python train.py --experts_per_token=2 --activation="geglu" --router_score="softmax" --norm="layernorm" --norm_eps=1e-05
Below are experts of layer 3 (counted from 0) of a mixture-of-experts language model. Rows are named router (the router's row for the expert), down (a neuron's output weights, with its number) and show model dimensions 192-223. Each number is 128 + 24 x the weight over its row's rms, rounded and kept within 0 to 255. Numbers have three digits each.
After each expert's rows: "comes before" lists some tokens at least twice as common just after its tokens as in all text. This comes from a sample of Wikipedia text that the model never trained on. Tokens count by the router's weight.

# expert 17
router:095162138085107101155123120116122133149124105114122117111153090146129090131093133114148116113129
down0:115124109172111109118090083150157131150137113172117127157113120108134138144109148130144155130149
down1:096139165116096155143134122121124114141120170122102147152132104076116126114153135145109107140112
down2:104126160071100137111185152070113154160145144144135137128155126121149145153096104147161118150123
down3:156100121138131071127134149103092148082112113139132179097128121110148138121163101136119122135136
down4:137128112089139093161109154133112125096179127139148131086090122120154104109156168155121128146120
down5:120114117114148100135098122163114074139153096131109142118068178176106134096159121092145136147126
down6:150107157100142113133156103116155148117120129151150111087127152162143114146129129100148147082120
down7:180120163155154093147108111137131113104188128093126160149159124189089145058115123137127137117135
down8:149109118151127138151138085109153131146118141155130132142166159093128134114052129091147128094129
down9:157090121148093152092069140107141131088136108115111098135113127138153128142099097147146136131133
down10:081138109092135092148135120128120156122132171130148128172152108131144181108127138149086143118128
down11:097113145166157116082135138156122153119141162130110111122108143145097155149100122089139128122103
down12:153080174158174100120145139127138137147147104165121121125148072170118147118132155125180131148112
down13:121085090136146119133147154116111107106153124130146130108147124127091138149139117123129118143149
down14:094080110132129156119132143140128138117154089092155103138139133148120100102139146145128107113119
down15:110096134101129137146110121123128126118110129123116133099113132146109115095149098108171149150181
down16:144115174141101127146167167104108085085147093164141134136124145145133137081122117116124156157142
down17:101165145164121132081114156147106081125116137085127127148160067142153093154108089129174116153117
down18:115128134150120134126102103149080158177087179119116108110113125148119090113116136126154135156143
down19:154110103134137098140100101121129168079167141166103105153147097108143134146098109120131158147082
down20:128130139127132154121131100102136098100099158132146138106104115151129147098126128154141110112156
down21:098102114150120119089149151109107141086121118118106150166144109107125132108122124142122121143139
down22:135133148124120104139143113131130157140136119118165104137083114114120127117118188084113124144128
down23:152154113138125159156105126151156113150107112157127118076108146087125128160112141150127115146098
down24:148117102088147156128101149129111137173160140165126140108154140091099128094108166101145170122097
down25:115106105116108141133119115111135125123066134120107147125154133115115127143139135157160171159138
comes before: " |", "–", ".", ",", ")", ")\n"

# expert 12
router:123145093107117160154163109137123097150128103160172097095103114143111125111106117103125151110169
down0:183089099136084144161084100154119150099112137157097145110132153110099154158105107123136151122104
down1:122159123118104099142117125148135142127115129077145113117137107134131122146161141135115114125102
down2:142135094118101094100122148127149122096096141163137169088120120135135104126130128088101116114113
down3:146132169091141161136114082103111167163122118116151166078129122114069159129122116130127147131177
down4:119127121133126167128147127135110136139129149118116136117100147164124099104166100164137068130107
down5:133176113078142199133144125120124075119123125159086109137084091140171170141154183138092121110127
down6:125123110125143114163103084111153156120123102113136101161131114111123149167089125107116126127132
down7:130099124110178143128146171119112107163124092074125171124121145124138124124138114099121098150113
down8:096152132131131136106122132114132143107111160166140123193127134115171137151117131162143132121080
down9:134135146106121145137090112120122123143122118129127105142082131126148078160113107158144157132085
down10:145176113092121171149129139149164072170142104128132144103119140137142103088136145102152133112089
down11:155149090142121113148118108162136157111140111125103121110136155147134153121092053107129149120172
down12:147153096118096121129118100109130122152172108173118143136113112157116104114113131130141138071105
down13:144082123135119165120144164139101135109124130161147170148155141103116134159129096146114161101127
down14:154105108138169166141155118127106130171134130138104134098136104117167142181141135125134123087127
down15:092115101107099141133137137114138132112133184107124095130064105118185113172144125171130121170089
down16:145144136102156106120151148110140146112151154163135121107127135092155159124111120154080099135131
down17:149135100162131147154131119129145153100121142137106140127144129169121149159126113198112134148163
down18:158132119127098162149125175140130126142121122093078129133132108122147102143126113164127147081117
down19:161146138155159132097135120189111148137170126113150137094148115113110134111171129146073112151120
down20:133141129085108082095085132151138144086160142086112155124129142118133137125119150113145122143112
down21:117145150118092128132122117148103115124139129106119122119113117109136136103149138108141152090106
down22:097144124125119134162142148183110112147135136169111106166095112072162164117144150125077105115104
down23:122110180117108114168115132111133130091089103129134155115141094102119132121127132118117093137131
down24:151143155154112126123124165155144128106140093164111142079128084147094156120128139131110125126104
down25:142108105144144095128138122145113135129142121150077151125154168123149126124154150128123128125133
comes before: " the", " a", " his", " United", " New", " its"

# expert 4
router:089117105120157114095140151123110093124132152101093124145110118122112126164172135150096088087104
down0:145155131152113110148172116128146143142104120168148110115098081140165121095114137149118139101154
down1:084084138171113093100126145137113168129126119138117109149083134095155153095111129164138149125144
down2:127160135159083126166122095142208136092127158117104140147119141132165152086129128105127085143149
down3:135139131149169123154120096090160139143145135104159172130132134133132121158084167133118165141079
down4:119127131112148157125115138132141107130105142141109124108122105114104160122081144134154139135128
down5:144135114067122106098128151134133085154157105140105132138099148129140107152102127145120139141166
down6:156085150133140117130116140114161104102105124165108109129130142126160114096133154120126152193102
down7:174149104109106092124110115108083125112148125133132135145127133136152173109140125152111094150095
down8:151131115090126123156074112113120113131117102155138062122123112069152125166149147155101162140121
down9:174125117156150137142140127106101094101138116134147145135162111168168160118122155114148085148147
down10:175135124148109106150141103092106131115138136123170164153090134126131101188114109106097122131162
down11:109150125142106116139144113145120101136087130125112138087141138124123088156192171115165115126133
down12:083122177149124098133142122070108119117140150129134142131089153132162117140123146149136107125136
down13:145118091107095135103150124119156150098129104127146154139142148071069124147153125136144125100122
down14:146129093154149144147123119143144143161123121092153117140133124125105125128118175089101112138134
down15:133135121152165120157141119068161184103141131154135138101108107120095134098112144074179111134109
down16:133115107080170140103110096106123108136097111110118105145168146142131124094124112136131083100152
down17:121127117120122141118150105149115085129124166145129124153119129149108119116152089151124103109165
down18:107135093127155162123098124160085107063123148138133155144105137135117073136147133109135159128147
down19:115138170126128178104145127144118088135097132098110086131175153111142145159141118156094119107098
down20:064110143115116150127157109128123131109134138150119121171107143138132106130140169144129130124135
down21:129132141152122128130124132135091073130102147139114119105087105144107118107106088157120122103114
down22:106151113136148160105153170139086122126124143123138134124169147092136112075179136158160117094120
down23:124135179096104088134132107122128114107144174113131102159136172117105183123124129084115155084091
down24:120127109118126130138129158107124137125102148147109119126144166101126129059143144145101131128118
down25:111149165120152134152131115128150111168112136121151046176132157118163158132140120096145164115122
comes before: " ", "-", "==", "===", "The", "|"

# expert 14
router:118089117101131075113106096198170086136140099119107164135130143168114139136116104158133087137111
down0:133118118167143127108145088125109138134111153121148151123117137113160157126088134130127153150141
down1:119104158085151083127112111122078130106155138139136142135165080123110121107089126089154139120173
down2:126138139130157084175105169158138125145130120129116106132125113103175104187108109131104143108159
down3:114143116130135139125061095145150127170149131108095140107140113141105164124138094137126104131148
down4:161151127134145152127155131103158104104132121129140087139114116139156115089143140118117096134146
down5:124149098162119084158108076134115139128119133136151103145106147124149129126170158115138160119082
down6:122121224151131127129142146150127083104146117124141134143144123151099122131103136073141080151086
down7:096127163139128131165154123117150134136062135147122096144127095129071112129152136150141141140132
down8:109136148082120116118118122146138089114127154129159080076167125146122118141075129142113141127129
down9:104054139102112171123135150142172145109116125106093143093190104131128107105173134111108143131102
down10:094147081135113123149115139189122127110110144134078141099116107145135180133135110139128116108124
down11:110111130149136083140098141147109129075097147134138140118119127116126111100172149148136148117118
down12:139125113129121126116090146124155178177128164137144120128115152101137169094177198140105110138094
down13:162154120164093127148137092124114119138118082103164095121153114114142132132135168102137088161110
down14:136129112106099113102160143141135085070143156106119108131127144146157116092137137136132141083147
down15:081119146134151065146100149145138105105123135143179124112150169113143153145158150139158088133111
down16:163159160103107146134117078113167119127144141113119162140181166121078135104138145115069099135108
down17:131133134102098108145126147151156097118131094160143121134136135135146099148119151111125095203152
down18:110150123132126137125098131139107095164156122173121169105122133157111108144041089119140110125105
down19:112123103124109152116117116129143139136139155105129139123099136121160164162120103113151129141132
down20:127111113118145162146129150182131136117158100139067115109178119120149124149162131075128120117119
down21:083109143074129137125133148127093142129132166090138170111130116112145109103108120150110110099120
down22:103150089100101131089157127130128105147142129144120112167163126109184142154144137139187162106104
down23:141154140155127116113108116105175108171174134080145137133110127130143133112127122101141129084103
down24:101082093090124110119119115116167126151126095134143141125122147093130128098169134142101108127131
down25:086148085130111125128147085125115170102133114103146134150106102120138116112153098146107153131105
comes before: " ", ":", " of", ",", ".", " in"

# expert 19
router:108105143159156112092118174154141158116109101135130150161154127125171167128157124115124106158125
down0:163156080102105113125118145138173090111149078113103091131131146109161120149153106115123197124108
down1:131172148084104110128147129129113113130147124157132135188110119127167160092139132127106156139118
down2:140158143132103134087153131115154146137155173135141126109153119134122119105153125098105131112126
down3:100169110123157108131125089107137139145124153128147117138143105165117064090118140112151128107103
down4:103151093129140076107148132123068124123088135124118144138108085142136131096177123141146149140140
down5:127115141127148088141133101133121136151095189149140140122116126125114128167132139104147141098121
down6:163106173146123130138129117134134115125105140144153121152138106131052131146123143150145152166179
down7:117112157099131090134142112095138162133100138130135155138154127106161132132123128104128108160149
down8:150167105120143122098100122158147145116156132151168128134138151116116127113128142124110148092119
down9:151124148121127187133140084153168116106099101121144092147152125148130177108120141108126107136131
down10:104069146110127103115101126127172091108122118126153140112134166122117146147174104128106152110139
down11:107134116142121120141178133149151192156102135135150141144132107116148154124142158091140129104089
down12:162110106107134153138171116157140151078158124124105120145148138079172115132182130149118129159141
down13:127082151124108154130131160108118121127131157137118154124124133089118098117118160114144101107133
down14:078088136124112140128086135106111092115126102140120147166156171120140118116102114123148131099161
down15:107107159116095168135130110116091109094096159111157099078135140088137134180115073091143113081163
down16:179128146140118145142101102108142134148150129115120118136094107100176086112121089135164191150117
down17:132126134149112108132120127164098118093106100139166134125141130128169121107136134110115155098099
down18:120124095134126069163162147085141138108114129135130146132110177089119106093124114120109156166136
down19:146105120149077177136128131115103175118114083128140096134116159094104115133137115117070144134131
down20:166131109126104143138139086126171123142114118132160143148046160117145144130104112157164070081098
down21:134162134129105127143141135111139133099141128132129136126109099120154135138100087145131079117157
down22:126140073115126137128128171123130166071166130117130161095116067150132155095138110112122160104124
down23:135113125166119119124101143122103128142106188108108105142124134123084097139091106115122091139125
down24:118086117173116129169105145108123127085107134103138099131119089123098096105119101122159169138105
down25:114100126097139121119093136105170127154117103159124121153106148129111113122137068135142119114100
comes before: " |", " |\n", " ", ";", ".", " was"

# expert 8
router:077082122110105158104119151117135141106094175107129163118117152106156116134117104143161150162173
down0:067129143113130163089109127158121115155127107153156143131088129150134150134166120085100106120097
down1:153138142146119108146139107124113115143149129102112100123110139128121196150139145164148137141118
down2:117162129099146129117078160118160130139122130126122140121134161151082128136138125093102117115102
down3:114152176157137126136103152130134127081108150152107138120082087137135126147147146172101165076142
down4:159156149136132107109160116146109102102106113117135108147158110143106177088118110154103149191123
down5:141147111123104116118157179108096120115134128095166120147141121132134171147181136097144148132137
down6:143103152102099145170085118128150125092135110143150131116128110128120102165137073076084096118143
down7:130150166098129094147141155149132086125105137134171108130128109122137118100127136144114161062153
down8:158164172103160160107174144139149137125146114139110140103145146149116088128117102106118095121117
down9:115162070131113126130088141148126115143178128139148119074131135123110089126129132153117129173106
down10:141129105103097110137174119118121113200093105116182134135109125169135130138118123168138139160143
down11:138116180152088134088144096119104132150128139132146192114113130136146087105167154131139132122170
down12:110135112207131108105144107144123122146114094109132073123114113150125082102113108100117115142143
down13:124091181125117131119120137148121094099129132124092107123075122178187105136182144154161135132145
down14:160091114091106113140099155137101099116099137167135156132163145110119085186090113114165117135153
down15:157157101118119146112087072104155083123104131108118112131159115115063109098110122146135126120138
down16:159148110151152149126179157117098168125130120112140113161107124143159108122156133109114107167109
down17:126155174084084126188127071110138162133138119129134121151155086139157107130144115140143117121137
down18:119094101140131122163136121128087100138115144131170133122131109139134122114149125123132134114140
down19:133104150130093143139147101131119113089111152124132144106106147096094123073119131120148097089142
down20:125086146142115164103139154127102116094127148147114138163122119126113138131151091154168122160126
down21:086148146129102151158109151093108126161110133131142156133127154168106129134129161123091110177156
down22:159095079132098130148098141138123169061118135147118103126144107140113084098104131115104103148138
down23:127122131129105128127135134120095150159158107110157112105172128106142139136102145137156126131132
down24:127155137145151138122147167176135135118088142155133198113158120097135109135169121107121145146170
down25:142164112125086097149135103111173121143096081111131091109153092140179154097167152152147100131127
comes before: " to", " a", " in", " by", " as", " be"

# expert 16
router:155178131090141147100128115143143182125108107130129156130108129143125117141089119083133152143121
down0:122099201124115137101173122119122163131132109140104125106141114128146137078146125137140135147122
down1:152106142101110131120129093108141160138126120125128127089115133149172103114113144103148133143154
down2:113103152122102134115124173140146103146111100141136115092112120121135112161133162141149155126153
down3:148111148152125134146126115116102141120106130172112071138132150093125151130148102134115137148158
down4:138078127098130115135145171093158134134123193157170121112115097080143167148150142147129132076155
down5:157106173140128114129128110120169106131119127109120164123118135126126163122167094140131139116124
down6:112104092120162112115105123161143130144135114088104108116126117107109116165145146125096114138163
down7:112133130141101095140086093156139079144151115149144151153132145095117136104113132125121082193113
down8:138159094118111130135131152141140136120095136113168105146086132151127130134144140110092145151129
down9:123099147155171077122140165130147133171149077139106115168147117127154129146145122119124115088120
down10:132132104112121165130147131139090158114140139079139159087110113139146106111118116154127123130151
down11:109171083180183118159163122139131129097110095153183123142097090113164135119128165121106135137118
down12:148136114116139105153148146159134133084085141192128103100151080111156101122138148116114100110111
down13:121180088127121109174120154153136127159116157145109111110118144090127134122151141127120104084133
down14:075107146131063131150136165102109124138120116106155127108113084109118150164131099138100149146129
down15:106184171132102114152067163127176091121128148092134194154064147134139133132101143127122146106110
down16:131113118166103138097129125085139125130156134115197108111107127106112152129151177167119138116088
down17:137133114125151157148145162123141136121096152145112065134070121116132130135144115149081117113148
down18:143130114150110122150145127106128101133166117139120093140169131113119110104125132134099131078070
down19:080191149068097107117129132146126166134093148111148131119116157142155144115115120111082139125148
down20:165144107131143144163143099145147108066111134150132088179145119081097151102139180111122109113159
down21:109075136105109100136138190156166115119107086153136146122175101126109113143097105121130126105177
down22:142144100058166081139128095106121125131140152137099137122091121151120102144155101107109122174118
down23:107143087095104134087150106133126107072127130118140127118172145169139159161120111155144142130135
down24:117157136158157125144144157122094136140086126120145145117107125119170150149083114150097114136083
down25:153083171112139142122125152148149157166122112128140138107119132123087102166095122158120122115125
comes before: ",", " |", " (", "\n", "'s", " and"

# expert 10
router:106105146155115086149164132104138135144153117071150085068134099105123125105155099133078090134119
down0:151106112165145122134137119094145163135121154113087126095101124129147113099145127134161132111092
down1:134129145118156195117116183111116120092124117139086159115105133117172130123138077171139130090092
down2:100152159138156092151140129130147135080117113104146113112142030106170129114101144142125167145146
down3:165101155092100112102142087123141108145156135134160147150071135116078111116163103149137147124079
down4:113103126124143121135134159139149163085146148114161085088108106094097115097108124160136098126107
down5:112136155145133160118124095065152129173156128129135120129084090091096095129122138129187081146137
down6:158113106122094136145120148118142133135110127106138126132151125131211104098102170138149176152100
down7:108128123121136110131097135116147136150076177113141144105124134164150119122103164139190114146117
down8:129135133149158113169134099142136118141126175146147142132100122131084116105134135118122148124139
down9:161163072140125135130158110177126110118150132182125122142122135117129132140164156144115150136110
down10:107176138112121100119094109139121092145139110122135171148088153152131139091114142123138122137090
down11:079153086125110155144133157135149127097141181083131179164126112097146148124105136125184101129134
down12:142127157095135159153119136150089117123067156157137107150113183160117101122126175115132151145118
down13:136137112086157096176139168141100128124137089128128140110140172114134119110129145087162128116179
down14:145102143111163127135114132080137110131082169127117153160187154145109083141082151112120134141121
down15:094122096161138076122124123104136143085112113126159103111104127145100113112123110162088122177090
down16:156145120129110125118161123107139101113105135120091148186114132078120155137145137108179118091121
down17:142111154122107146108128118105122100146135115153134161152156151146131104088125134130157118143113
down18:125139166135141141134149149085106107097129162094132117184148162178129171151118120142095142180145
down19:123137105137130167128119080153129155106154141118127124126116119122122121171136123138124114179147
down20:125148094123136119151140149124125129122109111116174139190124117128114133111159156078124114108141
down21:154107134088115183142109153140163153143126104129126126126127210112106127145125121121100138104118
down22:120094126142126109107128143075148102148125151152082153146110119135129114157153131104147121119113
down23:099151154131103129114102108183115115128111154153136166104161112118151116179068143091125156164091
down24:162149107136157105092110124093116143164137103141143182163084102104102132133141123129158109133127
down25:153107099135108163126111174128096156126147109102129156114092164109120098129164156157114120155145
comes before: " the", " a", " his", " to", " that", " an"

# expert 3
router:180131154127115147097094119158142162098141120160125139130097148100112114134119150122152147132173
down0:133124108123056113094154102097123117080114115144142119105141105123109164148129140136141061138117
down1:129102147142104112147116121140112092115130135198110129135166136154114117155142146134092139136095
down2:132194119096101125133127088096128147122097176111141113099146132132174127097157105142140105087110
down3:144168131134123121111117150073129117142109144125117158152131153148083154142089114117126103156155
down4:110143148137130170155132083119088167171130111125163161114152122100149116066135150169090143153149
down5:145126140146135126088116140169154175165108107154155130107144137129150095164160173139148075158110
down6:153105096133119134099156121130169130132131119107132110104127124154152142119164130130141116137177
down7:135148121120142177104130097146082115129128168123174101132126123126111134096136099127128136109105
down8:128113167149127133123163139116153132162137131090080121106149106110097125100129141100136153095143
down9:132099139118137119101118116147117137093158114088142048116141164121115103143137128147115113161169
down10:120105115147095116151116126135111148110121158147178154114099150123101087122119132143139174119167
down11:111138109134104151140120108167146109090118121160123141121129144119149147153134128155159126183175
down12:146134096124102131085161137197140164163126143152108151075125148126124134125119136125127121156128
down13:165147114152159123109121125124127133159131108129076133147108100108112137184161155165157129133113
down14:147103112118142136115105145123080098201107119128114137119067130136163126167143100133150133133114
down15:140150052106121126121130130131124151158169139159132122124168099157108136162145136158135118140141
down16:128120135106168146135118099099158122170115133175174121107117138126118132107118103150112142144108
down17:170100172111197109104106116140150142170141145128093099118137057142085133111094109129129131128162
down18:126164172116103127147163131149110154107104146075125139142125109128109101109134161155133106107089
down19:115131158098152100154081081122106185137098128165148123152140169105129108150135125128102081147158
down20:098125153072105132116092121144119154119101145100151106161119144116143136121116151128143147186142
down21:087116112169138148124113119100142139149117132115116150131106111100104126112101084122152123120130
down22:081162126147130156137125097179156145121122110125113173117144088124133148112188136105125090178159
down23:111091101130139132129119118167140130122103142145124186120105125104123175124140100104106130098108
down24:097132111110129149095108156140117127130110098162180151130114159077136119116135081149123116129130
down25:140120110142111149156131135068106100114119122125163113139096170173188150077130115131145111131115
comes before: "1", "201", "0", "2", "3", "4"

# expert 22
router:113113160165136125129111178112093120177142139123138144167142116175096133151132143114133148151140
down0:087134118079134162139108120151120121117128115133141151148127096151111118139098123114080211138157
down1:121100092093107148148144109107133137159122112152103086121103164112124108097123107158134140109161
down2:083140118176200143112150116113143092139114151115121066125103116104124145128149128116183094107154
down3:155167129119153088121136117137100121139140117135168129102106147120112123072101129086098139154136
down4:082117148113132147097124148135142127082142168142155118119133145132096094115133086139117136176137
down5:170136109174154105146141153144112138108148123137088099090155147113154118128112127117139115106132
down6:116098152177090093158141162132167110100162162133145077135097110100132111108123192124128117094085
down7:130113151121136104101142111085096154103113115109120092127119130098127183120120115139126115116131
down8:161138154098149083123091119088170139144167120123147140153103147127152123140117091133119123127124
down9:125168110121142066145165132095156173107111121108158152160141120132132120110113165116123086148139
down10:151088143110152138125114173148106140122149144144109129095142141141092130156133115122142116130095
down11:149128109121148141119149110144159135125114137151129145146103089071143138179072079112116120132141
down12:132085124080167104124146122127168120110145106143119108159113136130099107145143124145092135107165
down13:122136120100106128127107091094161117097149146098159103161141138075150194099143151175097144141164
down14:086114148117132124173149127172149137159114192113111163132095115151061085162102118089137121139092
down15:157116153124142138100131091129106096158097111119133134149138157120079145102139131117150149118124
down16:154110148110138115126125126136141095091168140115130110125090088139153123161146110169114142097110
down17:119076121127138113114067137111063133060129132130115138144145135099129090105134126174107101159147
down18:122162170119158158113088137133192149182100116144122112098116127130110135136111141131110151150136
down19:108136130103161170071124164143156103132121089094122118102121180086138135127104130161128141138143
down20:134175132141151111101101106137109111136078136121139175145076113101151129099138115126136142113135
down21:108075158158131117125131111153122128116112181126135129148137143078113155185134144108173160176135
down22:109120126118117129113132117167102157089102142142122115115147121125119150123108149147128111144111
down23:127102132154080130150141134148119103139118092142138132106170119142122096088167174085133135133124
down24:122156113124133125166150128127155147110122120155079110096162124149119110117164140144095150122157
down25:140107140143136135121120150158112115141115152093118164142123115119138151123158163126166107133096
comes before: " of", ",", " and", ".", " in", ".\n\n"

# expert 18
router:140107128141176151125127093149069134106130121149090106143151152088161097108156153105095131149088
down0:154174129130145159153181146143151143115126165146095119153159119108136114162092113159097111148152
down1:124157115159121123124087117150173126179123093126127106133160089119149116076146185153137172125070
down2:163088108092123101117122156123107122166115127123110112122150152132111146123141107097152153110121
down3:121111119113105120097135148155117138107140147156127108142136139128111121117143164120159174145106
down4:138151107167132096117166107111158133134138111101157159114093107148079078095165120138125139120126
down5:146125130138106187136098118113075149122057196128133129183128144102127155098121141125113153103150
down6:133144158120147151140121139159141118096151155139136118091155174108119118093151110117130077093083
down7:121110069149114105123134134120141112148164120104169140113127144109088151098131086117113153088153
down8:158109096125152123105123131157118149138188122143143114130099117143100141087141169133084159113123
down9:107142119149106165123151126155097061117136120191098125114100117130160139178150106119127135135098
down10:128158151134149139132147091135148110136147097131125089116094125137109117154104116152162143142171
down11:130099114147131136130103164179126108128137095141089122127106124137150148172119138131180118208157
down12:113129115141130081104144150187142112131135134141161121129174148137117156121141136130154146170128
down13:127070172124171146099121147176093166134077121088124121123134099115110112124171174150139092134134
down14:176089135119136134102110157165144134170148142117071137117118122140112150134091109073163091143109
down15:152100143104149168157107108148121120114119073152081118125152134125157141130130098100106136127135
down16:106126098141175108136177157106118162152102148113103148088143134124087139118188140115144173119149
down17:101133116143116126138135139156114163153117151144108114104117187116082117126135104159174128150113
down18:157150150105111175189119124153136114115139105168110130131111154120112142138148171137126099111060
down19:155145115152148084140145103103129086126117128106118114092098096118101130151101112112146140123115
down20:125086163136129122108103104137099120175101160070117135129109128099105159143120109109128135105099
down21:115150153151122135161146157148109102106122139142127141148084119135110091117104097133107129119130
down22:136098096134127150114156133133129104039106184132121125152116167108119072125138143128112148162147
down23:159093131154074119134135165119140134157143139100111125138158151145137102125166086086105148127130
down24:126123104134157133101143104140137081177151111111082114137144104148179126133155132127119142143135
down25:136102120128089140150108173137123133111112095066097134143140112150139150174123123085166143138097
comes before: " The", "-", "==", " In", "|", " He"

# expert 11
router:121093169084151135138123140108142117150141144150126115164154164163117105101109143092151128164095
down0:135135092155081154151152125088124116138139138129139084170118121104156131115129116086097162132137
down1:131117111114126149127108113146137129063155110131168109117160132164146160105106135097129179159128
down2:118107166158106119128141083131128118179136126122139085116105119145128143172104160094127118116162
down3:130099124142091143105103150125105133134152170116121103095132136134103119139111160089085103163109
down4:140087123140140121111142163157113098174140122171118102149106111154106128099164118152163107133154
down5:130148105151110163144144127120137149142175127156111119132115143152130195136149102148111133117110
down6:113155116113162112159085108142105109160114093110118120124142116156146163095145089109095107094104
down7:142126126173138167102121140086133137139153067151123139132136150143140120160117112065146147110144
down8:089073104153133128145122112106127141091114076084151149108094160181099140130160110152135115169152
down9:115094138099135089111116142134150132179112155160104086131125145113097122129132131132134113135141
down10:135163135134105132121180140162120088100140144145117124116146145120178163108121074145107149158152
down11:098154105123152123105138162152089150097133171167081143143118077095140166097156115162115104085126
down12:165118116142110083120086099122133158139077154147099143158098074156157116097143111126139132132127
down13:112146169085112155123149134136181105134154142130097113097136124129149151138126156102126122109171
down14:119147125154129161146176158112115150127145108132100095163117108084113149124138061145094162111125
down15:151120137111143101151081177142124128124144120153177154142139141063121108109144116161133111119098
down16:112146139095111089178108127131148123161124140130115141123119118154083121141132134078101097143140
down17:141114100125148117122100153133178148116100137158089140106142113126144132100148120131146125134137
down18:140137150115150118128138091096132108160133157114145130160158131122089105138126129156133149119136
down19:148124175113158161139132134137136110117136127161166138127163119159130112124175135114140164117096
down20:156110113116120162149128163123079149157122093148096111165160090109180138161085137115136125145133
down21:141119132148110072129173135142088102151055161111086142141113164090124122121151140133101133135137
down22:127135083087117099137124103142121104129115160098127110147103093116085104099148145145138116090182
down23:134085134119165120156114185130124124147123115177134132127135174104105076137105151100140128132138
down24:095116101173159123155098140115109161108142129108128154079117105128162134088087075131158168164155
down25:140148100112120117113122137158144167148141131122090124134158140136147142169125138103132134138144
comes before: ":", " of", "\n", " in", " and", " ("

# expert 5
router:103141159149153142127115097153126095153144125116136117105111083083109135153173110146148141069135
down0:145092115138150137127106107142137125154159116111116102094134160126171129143143166127169128105136
down1:171169149092125101151117102140138109138110130147086137141170124106142142111146143118167145123122
down2:076097097149180067153097144124115122096118155118092124148116164112106135138132098176108135093115
down3:125111155118129126167129158141106134129144141151108123119110137165090145136104143096122145150096
down4:141155134146092163101122154087127120115105135125127107103090134124134122134162121107117138112153
down5:109114144161129106072107116163126112120122124121170140194102152096153144120114158134109101126137
down6:163148136116144160139135089115133160146116135192101131122130087110118138137154120159116082114142
down7:136161135140111091117159098128117153112167167154159100148117150170115148159139149144144147147112
down8:129148112124143143106151158138123140155119115120144155126173112114152106140130125108156122104129
down9:149133122129050116122136158138149118127105121116066144146166131098107128131171127111103106088105
down10:104097120129145136129114145126149126130091133140139166105124103155165138138123154165110142109068
down11:127122141111091140141133117135129100124110098129123081137103136158144103117145139106144142123109
down12:080135160111136119089119133157108115104109135181127145119141100171150140132112150104151152088128
down13:157134085142142099101091146159153142145098134106107104137156142141113115116142087118133134132095
down14:112131107102108111156181145114117099107123142110127107140138096135116132140133160106128141118153
down15:142137118165106146152127071178085147122117105133161182126132130108134105100170139137104103135117
down16:141134110112158136096134105104130135108108154128114134137131136105120157110168144097133135131146
down17:156114138141109123173155150134127076103122116113109084130094131170131141156127144148119144136134
down18:138146171128099140119132091095092143118144110156113084154114143136154089105130124149116162138118
down19:133127112117156110117114145143151116105061133125133123114079150123129099166153148183156119153129
down20:116134116165165135121152175126118151085130168128191086163139102152147155080086098164133105146108
down21:142148163152083121161151154165095169139174110098135086139151126133136134127104074102171132144111
down22:138116141084078147150137134199133130141155192123117092125102085157135134105120138137125099109149
down23:109095110113180091131171098123182103129151146068084158130101123134143158150140140130146154133103
down24:124149159063127131126110098115157170091108122147179128139133151123093123197161097152121159136147
down25:134156149091149132124150129122138118123060118170141129105127092171138107105137115124134118149128
comes before: "|", "-", "The", "the", "|---|---|---|---|---|---|\n", "p"